python train.py --d_expert=128 --d_shared_expert=0 --router_score="sigmoid" --normalize_top_k=true --balance_loss=0.00107 --balance_bias=true --init_std_router=0.0107 --lr_router=0.000191 --vocab_size=50257 --norm="rmsnorm" --tie_embeddings=false --optimizer="adamw" --beta2=0.98 --dataset="wikipedia_en"
Below are experts of layer 8 (counted from 0) of a mixture-of-experts language model. Rows are named router (the router's row for the expert), up (a neuron's input weights, with its number) and show model dimensions 256-319. Each number is 128 + 24 x the weight over its row's rms, rounded and kept within 0 to 255. Numbers have three digits each.
After each expert's rows: "gets" lists some tokens that make up at least twice as much of what it gets as of all text; "mostly gets" lists some tokens that are sent to it at least half of the time. This comes from a sample of Wikipedia text that the model never trained on. Tokens count by the router's weight.

# expert 8
router:118123140149114154111163091143130118092086123115141119100132145127135150153136130190136150117103097101133133112097125117141135077133124109108150158101154147114074103130153113086184141162106138
up0:116130119147130131109141117133157127121116181161110122125077121149116140159165168143137107125118108169093124109106140121150122096142092158145164111096157093135105134086130107118125156140129118
up1:137135135111115127102130141150161087111134097117156144108159128162131134104127088156140134127127115117153146112126156145136102138084120108126143142082185114125092136103129161079162169128107137
up2:098149157113098131093152101101118138140121108124112126191129127126173143147118096123135127133070118134140150103167163113096115113145154111098123157139140122111173170155175083150143098152158147
up3:115096153162147169149153077112114187152075122134155138132166136130151147161146107128163134122129092115158124093131108118094150110119139103134086095123159089124090152122144147102145154112105157
up4:103108108122129116097123058136092142127137112088115158137141112140123188132132142119110109114110135075144124141066119122112131129087122117138123108167116141167107121146158127106171150099113155
up5:126121139194196116102131137131117130087133151136135120130088102156125126112106135138116134119140133125149111122124156112096143119127137128044133156133135116104152119115141119132107130137136099
up6:106123123161125139134098111157103131109122103113155117106132116129152131134147112157103161102122095164100144121121111138165118105109136087104129132119072129119076141118139091131176148120136125
up7:122124148120130152101133100117157137097128099134135150152110102115146152099111132140106134131104092126147106101104156139131125114159121102113141133134123123149146145116139072071099140150117097
up8:161137133123125149138120137086114089126152135128092146095090143098129153124145172110097134120111143078131126162144159100105197078134112157122122186119113122132146114131146159139115110149100144
up9:100140143162160155131170114143085123132123121100123137118120072148173135108118145146151168081057077133103136124108133103121148129109139099140122158096164128134107105133122109129121157113162181
up10:108130131167137182146129109160107145132133060082132115122124137151114144145170124145134155122129114136113120133118118109113125135090137114085129146120158155161089160159133164116110136133140135
up11:129119124127196107082147157152116133114115134131122134104120116133180142175175208081106131133117121125114091112091135097142106155158124134113118120140141119157163154129138123135146152138117126
up12:170180167143133154115106076132143151103128098095173138123135154079117149120168101138133134125112092129083100112164159091102090144124126146157129116153099106168067139091132154097110173129142120
up13:123107107137105132157144146119133138132104127136126139126152120155114155107160110110118157110133105143164173139112135106137141130154097107124130168165109154083129132157135112120178094135087153
up14:098149118099122134127153116106134163161085165164119120119101178122145118102109150138115143122105131120058141156079117144100148092145157131145119155110131110097089127081146074136133143130137140
up15:119131112135132156106139113145132131133146134095146122089106136100106120118122138135141151110113116114141133110144152132091133056084104109113139181094114133130112124131141160093184150141145138
up16:095132146107073159131151150117159125138105152136150117097082129136104166133112102110134111129141160111110152152146134152165095128132154113112132136178125141101124118086133118070100110145078151
up17:109126100173135151127158117151121138128126118099158136097107140145138132117104118142112164122141097154083096098133152096127101137109150163124143156175149141139042154158135134085186139149122118
up18:157113104155140148116152108135082107132111130116114113135129143093134087138155147110097177106134105130147141098114131098150124116093138085136107154191123121113093136162153116135178140099173113
up19:104094138076123161129138149136150138118150105140104163153147086113114147105128147166138143106143134148137128111156165128118131103112180123063128154147105169144135150131114104071140105117174093
up20:163140123133158155112139147105129188151086110123114137141153125141119137172157152148102142161125104139127136132113115148098112144111217125135108152144103144154105125163120114103151124135093147
up21:124147125142120108093148168109126126095113168136152102128120104100130105149132142177144187099103076160127106117164134143122136142093129107119155124080125150123107117097128141105149097123136172
up22:130149113095133144149127125147138102158132103109137103119127146150145134133117099152160147062079053131160152150160118092074146155128138128117177161115153095095072132138149149169183098109111157
up23:143154144166130174120140104135136157158089160114148128095134150104125146145164123132147116115170091135102134087137124134152108095114150112097119093143087088131131168123118132110128064100128097
up24:114094145180158133106120110147141129119119126108174152116130129135128154115096138152118151121103116072101135103120121148106144132103113152111115144125137128114127086094156072156171159176104148
up25:149111148125150140076194139120104109109152122107141146110082138095159122108184155098140141126112140118141096103112139135135109179104100152101106130147198130109104096133156127029107134149106106
up26:114132162169157088096161136145204099107071164108181097158117114137126125080085125149116161113146117169157172121100159069124112137136144112099124128098136132131113110136129089122136139168153141
up27:139117150116138120091163147160102156124162108119135165157128101124179136164133130162115130098168094112138126110122104143121133135162147138103123126164166107176139128097116094144154159158107159
up28:107139133114125094125124158137087102110149124143160157160126128100130106129088174104171146109140115113129133133133091147144152096090149110098144107159136072140125130156118117129143171121109153
up29:121110162088070107109125164099110117100132120170115137118171106124155155154084161145097117108149141104145164146151146141128140113140108121163079133082125140090155114120155117060124144165120150
up30:107091168180122116121116097106096171123143106106114098114127069101130145097116149141155120155129097134117126103119132120122111130149158139111150162127197147121128113138118091109141100150119122
gets: "\n", " of", " for", " to", " in", " that"
mostly gets: " for", " that", " because", " what", " where", " how"

# expert 15
router:156169118155148138099114168125106167114092169161172113128148128120098137107085148151109175102121093132112123119107135100126123110093184147100126171128169125133125110111125072061149140152118132
up0:139168133147112135139112152117136153091130133096185129131151127125128109121132165171155105124124106195127153113095123160155104142147223111167120132109171145136099098075108107153120173144086156
up1:125112140132090147128138157111102073115136168142128156172120121159113119109125124141133138086115093100139135105101185128140116093109177142143135155128120097132189160138155131072097138127151123
up2:106123135148167142113114137119163177109135134136109117108148101150105083092113169171098178138100136133061086108096119120137176095125136131149134135119090109176102133097124115117159132147103150
up3:123108126128148160142189133091126181130077137134149148161141150135126122133123129133097153126119109121113100155115139179132122124115149164186125163087140128109065101099130105122112112110099147
up4:150158130121122115119170113151091152116076131150122147157114124077178076138133126107157125139180076140088111083130132127109149108123082183173132127125126098185152165124150143107101174126079154
up5:071165110113094168139154116129123148099093160137159151148103134162105102110100152112130156139112107109100097142087107109117117131125134102139121115145127120121108133101118122105111167184149161
up6:129124146161148132134083135142112123119126180114178130105117133100117117125148153144147146088135128143106149108101145098099117097099147119126142165149145128098131171102138141133108152104145093
up7:128109147112153125133149154141135160107127105151116116127145134095100158129149162111132165142104123109103104153147096082173120113118117114135114125135128117134129098107149089114117132145112116
up8:140128169127138157087115147130140127114153149126128143150113122093118150113092181142152127126113171088136150101148093131096086171109086146123105146144134157143106109135156134115139148119069126
up9:111112094137099157102138133127104126135140121156089107095131137134112106137122140200137161134135102152133114131075119103106080105137084105107109125146108055166121099100170150153110121132159124
up10:107149118107124113050158108124140146081129132121145157118132100128087110137070134112142133133117093163074114103126100097124113101125135127110102139146121101129091138140116114054115112099143123
up11:103130114133167121117151134115126106120135135119114112094124103116120103145170144116118126131149120156127129118134114100082153161121114135103132128109126112130156123081166123128124138105168121
up12:169104103113124149158155143127081144146143166102147131173154102144132136116135113108117160102135148106123134127140154118120148149097116144119127135123165141152130113143104094124178137136168110
up13:131135153154118150129124102115112151122130129118137145136128114144153123105101105113140149137159131182153123167112116095171180145118132127164090211177125119123149125093116120066130132168117115
up14:129157170152146153121154118117111134133119089138113127160152081103139084125122128130173132141065154159094141138084115168127100087128177133144086139102167110123155172124098105065118112120155126
up15:163153125151113117111148137095112170163155141134114118127162128127148149137147153111185106154088122112159134109141113143116149118116132108118112167116115139164166145119153148132106137103099173
up16:092160137154155142145137131139076131134073172095173125074111148144095116161166122119100120103119119169152151125146123084117121113166121166111131140101111129081161114082081112105106133138124109
up17:166133134122122088146193094099100114154096158078138122124108141092136122131115161137155126146129152136124119082109097077161178167073115152169180143173175111114084075114150114115140133133137174
up18:178165145178145086115146105116104126155110150144118118169130142097113146127125132098133138095134180149088168153135106128120120120117184160111164134144149128159127111099154130099129123100111106
up19:173133113153093127134183154142082109110040105124096134148129151112132133119154153107142084125120144087129102135103132112106170109093143132116122108145183110145099116132099166130141130145129118
up20:095202123141122163125160127155090138123095131140154123144122127156123137064150130085134124114115089133128135132127108149089178131117139116147102140138151127058084153068144121123123132138098122
up21:124148129199067161126132137128152153093086158153156125098120151121155138162090149113128151109114138126121134080084091176098112104115117113145149120123101131114113121108129086129113162137120140
up22:119156135148119101088150135109113114082127172127182138101150112112147109151134163112133160105148103158129155095118102131131140118088143118080145135113098121143151155125111084106146141130150158
up23:138137114118175081113143146095133138140112154133137128149109143145136129109133141132114117140149097174170122154112109143174143136132134111167153171161120147128119113109161135125112145147113140
up24:136162097156127200083107137132134101150122132138117107074111124139145116121098170114152120130146122132139138141134104149157081091138135186088148152136113132136112088122137148105131148148164087
up25:127131112157086136114111121134097152113084186137144112110106133131119116128126132143137127164152102127123146102123129162085154083157100117097140127087145144116106131104150106107132205157097181
up26:107193110135153124086150103132073106145071157139119133131138138144132134038131156128109153132101159133102130083127112070143122130126101124143138157137130118183152129120140123153141187130128112
up27:163142138124168131141134135113115155089125146099119130141134127131096135114140105136121112158144116102143130105161129132114144117132128114134129163159095130097091136153148093144150157163109124
up28:099097118128126138104117143132120158109135135134164124119146168092121104108104128120129136101133108094134115123125142088169109107109123167117114066150117129114113140103104097156182151114144085
up29:155153096143130130106111109153069136161115149139135144114085092128136112112163126124139121116120157128102100114112108103074172139104122124109114127084116078167094112100159106120137134132105146
up30:139150128144105161128106141130105108121113135105101088098118122160093098112150124162169113137141117119122168126093141107098159111167132124127105112105115110187124113074139108134146178156150127
gets: "|", "-", " |", " and", "'s", " his"
mostly gets: "'s", " their", " After", " its", "|", " His"

# expert 5
router:147145106139132153143145156164097147132118143132106149109159119144139124147145156166114132131132122125096106137114139102149142114126136139133127150084133099143105188159140125103131152125123155
up0:130161100159135158160136114154109137115146123136109135128129143129155095169079149179104137110128182095122088127113116121178145111150099141147127136108123133138095130164151129123151200138109150
up1:139137133154136151109150117117110120124072142120126160128112130068123146162142170098151127115155093131099101117133128127144107138106140160119136156121139131111110151115145129141142145156133121
up2:136096171134177097163133126158101163107131094168104179130113129145159112129103111149137176130136090126142132122095124110132156123128098151119120141136123116139116139088141162107158123156138134
up3:161160105179139165136124121171147151092103108119141142129095140118132143141110123099109116122149127116092130155120162138157082137141146110154157129128143148088092141114128128109152154136131108
up4:055122114125109099085148122137134110109125119150112129074120084127168137135098169173125119109119146118067163136093108095145178096129113171103154087140148124162142087105114151160103141129147162
up5:121111134114135129136119162128161131136154077072128125073146078124129164136151190127152116112086080134129118125138149154147101135119123118120110133117107110090118142101174130083133118157142148
up6:109141117148145127127114110091125160116104131136125165173110102126104131106094150097144129111099119128081113120093146108113118134118121176131110153131145114149078144121118133132132125152148165
up7:152126127125146123150139146129110156090133076158138125103102160137107130105147098194099141177133115157119123108115120111154133067125168153140107127135076093130071185094112170119133137133137136
up8:130153150109118160135092072138140111137129156091113149100146128107156138148139166143116145080110144118136154103137097128163143121123131095147142115143111149109136105136145108128109152153119123
up9:146108155098139123135128098129141172109164145168147160129152105129092133110122134161150132135146126106105140109106101097132154173107127126152142147093139097093109122145131134097120138150167161
up10:143125128150096142146139140140112152141132182117111195141142117120106112120147149147131148120127143131102147082130122142142146149108140104147168111083086106177146157151194145126142136120111124
up11:182165191139128118129140136154114137154084141123117133125154121125130103138146143150125145113147089162087145080072139113124137132084150157097128161124112115089120159142122187112132090118156130
up12:158134141104153146099158095165078160127135163121128156124136095144150097114124141153096132127111135130139137112083150137107129100122120105092112138100161124152100128115132149089141120131170100
up13:125142149120153157132139120178157076117114110130136147065158140149130101148146143109152168106123104121111110125123159113139120109145101167106098136148148126118126171144141128081136087114092132
up14:072150110175132157135165123114133139104103170152122094117097151114149120130085153127110104128127107099112135123059119134110129099147118132150119111095100103102131109076174054114105157164136143
up15:107175138099082135096187144137101102128117111145089144136141106142147124125087137111117143123132132083088179099111127116133129117115140136135156167115107127134179109076120114112159162114137150
up16:151124127142143131156156126154133126114067131159094175129147124127112102152137159115128130121176132089088096124084145129164133139129147155089122140121156142123145156118108134138144127122127131
up17:171122146145127157130117096089106127140130128094118129124098091143142120145124147119131144119118136101101170127125121111135148183138093121122145101098074087108113134087119137127131170125140178
up18:135138109097118125138142131137140157123142109119140117139127101112127139074130118118128149109091152120100093127137139127156132152132169116176138155165092099120084104116122092138153128113153134
up19:140134134098135154153114093136120149168111150098134169140149139145153104150100153093126154111120119108125117139137126082164107135121136107151099139099145139157108166142152092134118160136148108
up20:140160092158098137147148161128114104146112133107109150103142130121144135153142157131163128140135120108126193125149176104162138143077146133146169145127129141138170103174157127103097157139124121
up21:117146126139147170125141141165108174109103179094139107155119091103155099087150168146137115159105139130119129152137139129167114103142109160139123134087102121122099176110147172096092162150126149
up22:164127118159113128125115145139161125109090110050114158113170147156153110113151132160152170127111124145116151125143152152139132157090128133135163154153168163126099108143146110107134142198139126
up23:100114116109149142124118155133111161102109096136184124123140086122116085087156095105143122140151121087124068141119136098108133122128104151152150119122088161117125138121090098115158155109107127
up24:169126126120147119116118130142130143131175153108129119130180050112140140154091146152125145107118109118133146118102152095096160128138119119134122152173152137124115117114141126141122127133102169
up25:139106128068079121138132128154125111105108128128132134126108106158100099162132151127147123067138098153159108135104102128112127135081116193141116108101143157109087104164086160071141105136165139
up26:126162115137138098136108143118128167110130175139147129106159124155111080107143094161120110119106104147115129116090125095093145126126124131090122130111181110182110155128142126114097159109132157
up27:179144107141131106145098128130141130165140151122141124108105145126124112122101073158126123121120138146088114128151130122133146112167124127153129129126122128151141116110165148168098122113175170
up28:162116120184122125119118128124142076120134131123134109096173124122136136150102156124147136140127158127103125145126144125110097117116134155131134171124135115133123199140137130128088150121152135
up29:159153134150174113125121153155117137127138144135145154115145132104100088147136108166105164076144157085148112087106103084149144137153144165121122134142141120139084128100134103129130138061126169
up30:136162090121093151152134117158105102142118161115131171092148150098141112143111126133126126103142160157111177122106087139092144145103131147196167138106100129160162105127120114140137197162103126
gets: "-", "|", " in", " and", ",", " to"
mostly gets: "a,", "i,", "o,", " School,", "ia,", " County,"

# expert 1
router:114119173151148140109106103156135133115141103104112157121122116136097119148078127148142187122107091107108131090116138134138146092096153147162126149147128124150140116115142113064134138130125151
up0:130130141148134112156115052167145117114106125115105123096095127099128169156099116133127164142109129118128137157129138144167124099155114115138100174137102114185063127129116088175121111151074112
up1:143104154142130099117117099094120151131082127195121125126104140121114123124151104100137139138117113126114126158133126132149185095130163156125119107142103135139126124168118140108091113123126154
up2:134129085136069105135093121125108104148150111175171156134106138097133117101097138140140137107129107081144145124121150174121148143101114121121109121145094128107114089143168114132154102142149120
up3:135155125113134121113145116154109114121135102160161109154135113115129115135123128137137140098098104124076133120099127147126138146083134158098153171172166142123103137158105149080146147166092153
up4:111137149166164102098141061136136136117111140131110121082093114106134105133098158153085175107103114108104114128078042099141116123095140141135126157159132098129084129141121137109113118171106130
up5:130133114179131108140121119137125183127122125104088128139102071155132108182102131151120173138114128134151125134165105140166153116119123125157139136162120140116101121157163137123136158092110120
up6:113107118146138152155145148149141094121090160082129139140127119096161127161098105158145151115133114139088097064096142106162147120115148145155119115137103107137122162141131153113115122129161134
up7:101107133158130113108143069146125156084133151157156165089113103130122162115127123126156127147139153099127135120120114099127181124091076112156160133144175167187144143106097148103130172124090129
up8:149140110147188129124111100141119116144133110072161158118085155115154128101168113137137125153138103166161137117135134078169172103129123134155135138133116152128133141091109105123135154135109144
up9:162135142171150153145144125131115137094123129093139150150152104115126107144073133126133130152136110119109113122133157119161115118096150121182141104135086164119100131113132114121123079121154104
up10:109095173112148130148127092172135111122123106122148165181106132112105180125126140150163146108107151127158115121129134099091119160125120135133133108105157120138128092100167118082112147166109115
up11:124137121150122183159077143145079170083120083145113098134117125122112157140134101147095127146130141051101095111129153103145115098097110096108114139127141116138143109116133111121098125129122193
up12:118099165169127131142168095128140153106141141124127135103109100144133131112124143166145125131135128132126100126080122150087144130131114154147101111111139172154139097090155146120123143154091125
up13:147140129137104104105124133152129176156122117138126166122140123116138162111107107114143119116114074123111135128135136065143144130107125157107155129117154131133137113078138126067123113135117166
up14:106113180143126074154121096115137140122149114095133118132153119059156127125103175134137166113110112135133196091119119104146122079099091106148095133134157117155064118136160118139147136118129136
up15:129105127118138140152108080133134111135107146118150103094147130110148122136109101140157168177142086121102118110127109084146127110134113142141098157122122125117098152110118136098098125143163133
up16:130142155165155140136132153142094162124150106092115126131171123181167142145114178148118183159139151095146106092143127123121154105157098095137120114153093184083124143143144155115164117118141120
up17:127091148111090128130177049114128161118135137115162117106083072125129165087118143133126129144122137164127110120161090150120093171084157161165143138128174132071139124120166117081173126116112158
up18:149095155165189115141165087146138148069110126148155127146126089083112114160105080113169129062108102118152098113092178120124113118098161146150130105164150165120113143133126113073136137130149113
up19:140151119096153114100143151160130123148128141064086130146167115099098147180145118166110127157118089116154092126122127077133113103076112149136155126144141152158128126143143134109135144108128147
up20:134131149175159120146116140149093150148161096079097160136159092152165127144115157124144147150114123107080130148165114149164124125094155140113120143144163112128123135119100166096134133149080186
up21:148097148118167123100117116129178130093088110130128123156087140161099161157104123065119179127047102104107114110081130154153150089120103118125176123128128108115123111166151116132087167135095169
up22:121137166123147159138112130122127103109123145136119112113136131092075183133136124124132155090127161100093157106113144130086089138153124113123102155128145042167072132170160105097106128151090122
up23:115146103155136135153115075131115146128122138144100147057134124180163180134107138136100141125108128109111158111147130178090173126114094146137106110140135123085111119108122104106108086142098099
up24:117136116148128129098095130169114117116153110145118144117140112127083106137074163164111174081042116127131099131095114116124126140060119158111147161105130123148101122152090141100109083134101152
up25:128141139116135142137112142141108097119115150124113138115157122090130127154101119137154157109121116089147172146116125088136109129134113159143088131094115087140121142130123081126098100133180148
up26:117122124117133131096126145157116146116123158132131184144124086163093125089124110164094192111118138102133131106130120119126145103104095105118132125113128074163126122143111118077123087103165147
up27:138138199156148099109121106167138131182109138124131152071140144106142106115099129159132130099133161116139124108068137156100136138055147195123165137129133123162121120096146126144162108156170168
up28:108125169139132091124139156119095113122149107112179131104111125094094144161124127150127158127185156116097130126152134135141178174098156134128116083149115095129126158125151140123159112150129124
up29:132141084133140103163165137148101145122118116120165173110084150140085112113105135118126139146160107126117106149146121131155142163130098160125132115134128149181142150100157106117174139123080109
up30:163106125112114163132140111141147128116157111124196097092121112145125155170101117121157126121099097111083157119127133126138132129119155166150113157120166098165122155122111132095143134130130134
gets: " |", "\n", " was", " ", " is", " it"
mostly gets: " it", " It", " They", " Coordinates:", " they", "It"

# expert 16
router:116146153120119192106127135147111141097128140116124149122141136149086150086119130140128164128101122157128120095131128119116115098134131145140140110078106095136148184142132091081139162128146130
up0:096137123134143181147111119128127157091114113172115096144140116173059105110095149119103139090123128132101148082120126096155117126140114145154110172127129119151159162132141132109148151108125136
up1:177148126103114066108120124120117145118086168122136166141110116134130141130113158119105124111100134099123157128142172148134119130118128126144156151123142102162161137094124135134089180153164082
up2:143128150117167164104099125139133103103126124119111120120179092126109154133099109171133144146111099154125083147122123109128171090148155165122135101112124141136076134148136166124109109131151144
up3:145120162139127119132127125127105121141124118108097164140162087151168142148137147096143133131092104127131157106126123139108137128114167163161145169081112145115114168078149131138117117135173122
up4:120127115118155116128184133139107133108104159132113119089166128113131098113120144173117123087117095135120120146126105136098147103143137161111125128076185131141103141076085156081148162136180118
up5:153145171102138099125150143138154169143073108108102124168119130140149105128156142177133140180157106125118092120119139136136124149112140142155187143140126121129106121123119102128159104168121174
up6:124147130132126148118104162108129159120105116103129115103158103118158091154078113092065135089117103109114117116132101146142079152090093146116137168124131065125083148123088140098190104078160112
up7:112144109111146140167172112118111129124136138182141163148102122159120127131145115125145122120111154086138146082137101106140096146134127164104176142110122168111107145160115146104105111128159155
up8:138131165129101169128135116115121115115148127151160124179103141173125163102124138093137151125112136133095128090137139143132112155134118126178147086096099087084086162185118085106124111130148127
up9:126119129109104168141152133093095163125120147111137154153145122134117134143105141143156115113128170112099099133116140134120147140159122126142099169114156169111131163176100177122148185138140156
up10:136132156113096104146094118124133104152126094121135165101102152084147158135071129133150158102066104165137163124132106099133106112129115169109083152088137114140173123138153163134110137100104122
up11:108121151147092124123123122120128140129130122076121139141145151129139147141104143109092120109116118133100143121128143107126078141108099109115104181158129112135106149151108122133135107153148095
up12:092090111093171133120138150190107171098121130117176145101153118146182156119112112106106119115114152117092128133081092143112119163130128166131136109084132157134078144160138163114104138143133170
up13:093150187130112149112138138115121132116127137126135155109138124178194125142121136122124121130126137164138127108153104110107125161137132163122134124098151090104127129145166126097157131138131129
up14:108146146114160088105145148118136113131144128172096147105162081170078123113100130143126116130111105118159074143118105164082142120143172162150136185136155142158094147138105156095139140118119151
up15:105137133148156142131109093144112141178123138180123100127116147118106141184145130116086168120141129112139139140138112102049145107117146181138139184116159197162134166139110134103142133167100150
up16:170164089157123115104110121117091130177111182117146128143126154145152134118124158092127146110134113103112122124123099094119102115130185130145149139122128157112074116103191109157105144173131148
up17:113126123124144169113127153147105148145145134168160102108123150138117120168108130124108123120092104134117121091136155174120091154138138180110153154119141122092081189182114166102158103090117173
up18:132117125133114171101149137090078125143131153137144176111116098138100084106118168137134146111147135136155140073125098150104129143083118056071137130125119118081142139115169116130127133137134164
up19:098143092128126151133126099169066121111134123128143095140177117130142102138115122148141169085172127112095139101144071116102146132139153158123140082148105148139105124136151157169155148106111106
up20:121107164091152121065111143113125113112143122124122121162145082140134141113143138142140128116150084159141122143092142097119137143111107125120107112131163166142166161047154125129124156168144145
up21:132135146120136114110112092150058131133120138110166181151154117133132135174154146105135137102112100121123139105092161145126152120124111152179114147113105117189152160121141158104168162117105097
up22:132148104121130128128092156112096175095134134152110175123150140141096091158107080136119129114147145125142166145102101107062125134135094114113114115089141140130113120121109078118118161128091152
up23:113165144146121119080087110127146118124128166145134129131137144145085139182102116087137198120149110140119160117144131135090133137155142141150120153099113133125128117116134132139123171124074150
up24:125142169167147155085150133175105149085113098121131117140145135127137165146114123104132146113125143108138118093132104102079132152155088137109160150132137136110106163124127161108107188147120107
up25:152158098123064171156164134115114109134097111148094145141135132106106161107105102149148119102152168125129133107126152119097170096127160084157131115153119169143138114154133088134137147082155156
up26:144141169157125133110158162119152115148127122158123119097085154114167155129140165148074126104110156126121093129138121158148119140138132140099165121118121121102135144113104129123195141153165112
up27:137106153178096135101113125120091116135143150142078126158145120135092118129096195107089128143119154149121134086126122076143106110132141119137165140108104130139144161102112134057131166122142111
up28:135115162109165157129162073122119107111103144115116187118108102127129134147116164105127166125138159079106101121110162164092121161080116138116152136146131162144135092138095062096143165131121099
up29:182130153099123115108145106095144139133118202150132096135130178109090175091115094127146105107138126093109100103151131119117161133122120125111102097095148132111115107114169140114132111117141129
up30:154145134148161147100134109137088098116156166111135119141153096109149124135120090120173153119165136122150166143129116143143116095127072105122156097097132137095125118134105085121150112102152153
gets: " was", " is", " a", " were", " as", " are"
mostly gets: " were", " was", " became", " has", " are", " is"

# expert 0
router:114134171182166135135155093182139149149088132114108130102093137110126178111129150155099145116084103158112119101082125139170128104105122153104169154125185123121133148119148098096155163135136130
up0:135144138145109159132142130167141149148098146160122119141100098150130127125080132116122123140104153149171093126150135117128127137141134126133114121128147103131084139123125084113155128147162125
up1:106090151130130135111160118155094215111099138122123121131133130120159151162117136149121135117086087116090150132088137142139136118106104095134151135108120118127157140115092140094155112158135144
up2:125152150119143143142120134135109136156148147110157083138146111125142101120176183172126165152091109159120131114151102120107141143131148112137139125119121121130123160165141140119156099136095106
up3:136141123140153128111098105146116132143073169176125149186124124164168114079104111123123128141145122118121124128118099128098119129175129106089105131146146162142150111143154195137082143131162126
up4:118141146151084147122125104146092095117128115127146153108157130133100141126155086124179133118089114117097165080149174089121123154052123128142129157142110124108114130143119149092142076130101135
up5:112104144152167154119104120152105138140122143114162138122164146100155196136157105163092123152141122141096144129116139151150118131095157103110151107136116101150128141127122168081151114130110071
up6:139157115164144172124117160150144135128130107136082159097185143119151170094116115138118161151083136144143139112129125136123098127123139200122133137143116151113057168134122154110094119118137130
up7:169131153156133143118144122111109128147103121129129138135115133065121116134129100114109172166109143152104108089122136136122119134141152134093162173106151096142145130149150136140107112109138113
up8:099147125123134157114165140158105116126115095093126175121131114157155168158083159100101131104102105074097143093143108092106100102087129130105100075136147095095120115128139161125123107120127123
up9:130140165175147098119144093125153132093125150118104136132117068158148131164064159158156150093140142118123157132141085119178120149157137135077145149094140085109116127117094105098133144129050173
up10:117097138150131129136141113138121179143119109124138122107109129099096140163131116135114153144096090135109132083110112130135057100115109094138150141098121100155126124109183136145154155130144143
up11:131120108141152138176114143107150121110125167098151121129184101095129128139101142135146139143166149153127117112134154114148184127107120135133107120125116146135139112150140079121136158142109130
up12:159139129153163134117154120128129158120131142156118101137140115077109156125101105165118134148100169121140098079111100146123131166096135120135129088104122094129127105089153108160103130121118141
up13:102146136113146109127155103164162186164140170149094112130128133135123144133059154142076113151116133133093093134119142120141138152148128120148119113140130118153129104110120154134141164162107146
up14:116092135142158157150130129169135142146155142115100140114131111137094129161102172122131153128111147147142151144084147115116130116161124140159125164135149089132098129113148130142150117136159142
up15:113153149129107114111114108133096138163106138110111105104132113097133153156177103122158167165141134167124124132144178146126145133129151166136146126110144160078160133145161092115141183126152133
up16:112123141146124166159143155155132168131120086090116154112172106135115114119116154170134162152055128154135123133145149141117154114164147139148132161148120143110160188116133122137169119090093126
up17:110136105162177113097144169144130135102130128132105147134122122162079150122144110132100130163149139131131160139123148119110123126147139181084150085090144124162131141126103080088131140146112115
up18:074134110123115094127111120135117110123131092076116136116113138117131144110157179135120123140081125205118147141145122125174132097128159117139113131133122151138124092158112085157132144079150143
up19:126109119143152124109134133128160098097161071106124141113123138116159155173121209129135113118110132128079126132097156165146114129079118096139146118132130126132056162126123150088110114158122126
up20:127143156124108145146100130166095125160096130152170149154161123111135141135135138164094104110129150142138146130131163135135103122111127176148157124155161064143162130126143100082167131106098107
up21:120144110130110108155120109137083103090109133122111122117080109134105208099134118111146159162142112069138092130103136135155138139081162135140149124138085104131126123088129100141181098138083139
up22:134115103136133126184092149129141158126101100148136118145118139147168101118134110166140132104145094130074168125112110153105109115099161149095159139084146123152120172121123108144175099168132128
up23:132137176183124133055127083147100102147089117138132132159082119128099161143133081161137120150089121152092117087092089090116138154096112127111128137140125095138138159115124144129118108155128144
up24:138153185144095122100160110149125160185112157139089123149143106102162128147122112167091143138102124115094111206099130126137142154097136135096120129091141120145128123129137152128131149124157143
up25:230106143148154099111130182129101115148141147128070107128105117136108113150157139082138119135154104114131119126099148121120149135105111150116137127123123132174144117137155154093116098058161100
up26:114167151130121087149075136136146134155135119165076181097087117101109122122097119130127076145134102113118125085091114133127146123124138151125123133149146116157127132088114127125106119114126154
up27:131172150149123130143120140150042117140106107127125136106165119112181113152127124143124132173114110164148109162168133129117131078133153204144091103098134152082157138142136098094160139128143123
up28:141116132122122148151135143121133099085137097142107130127139096124089130136123142112144165149158147103107144097084153099155129135090130145068171141135183105151131114127131150130108136106146120
up29:095176118111108104079119129155123072144095126155102124131118118127170123099114123089110127152113102103122134138096144103111142113135115143153166180116119131117156133134129078082154134129127126
up30:124155213186141127116151137148118138118147151127154127119171102128151102149121143144127135135156141120114113125150140130105173151153110124133115110104137151100139182092143112103143146169119107
gets: "\n", " the", " The", " for", "The", " his"
mostly gets: "The", " this", " the", " This", " The", " These"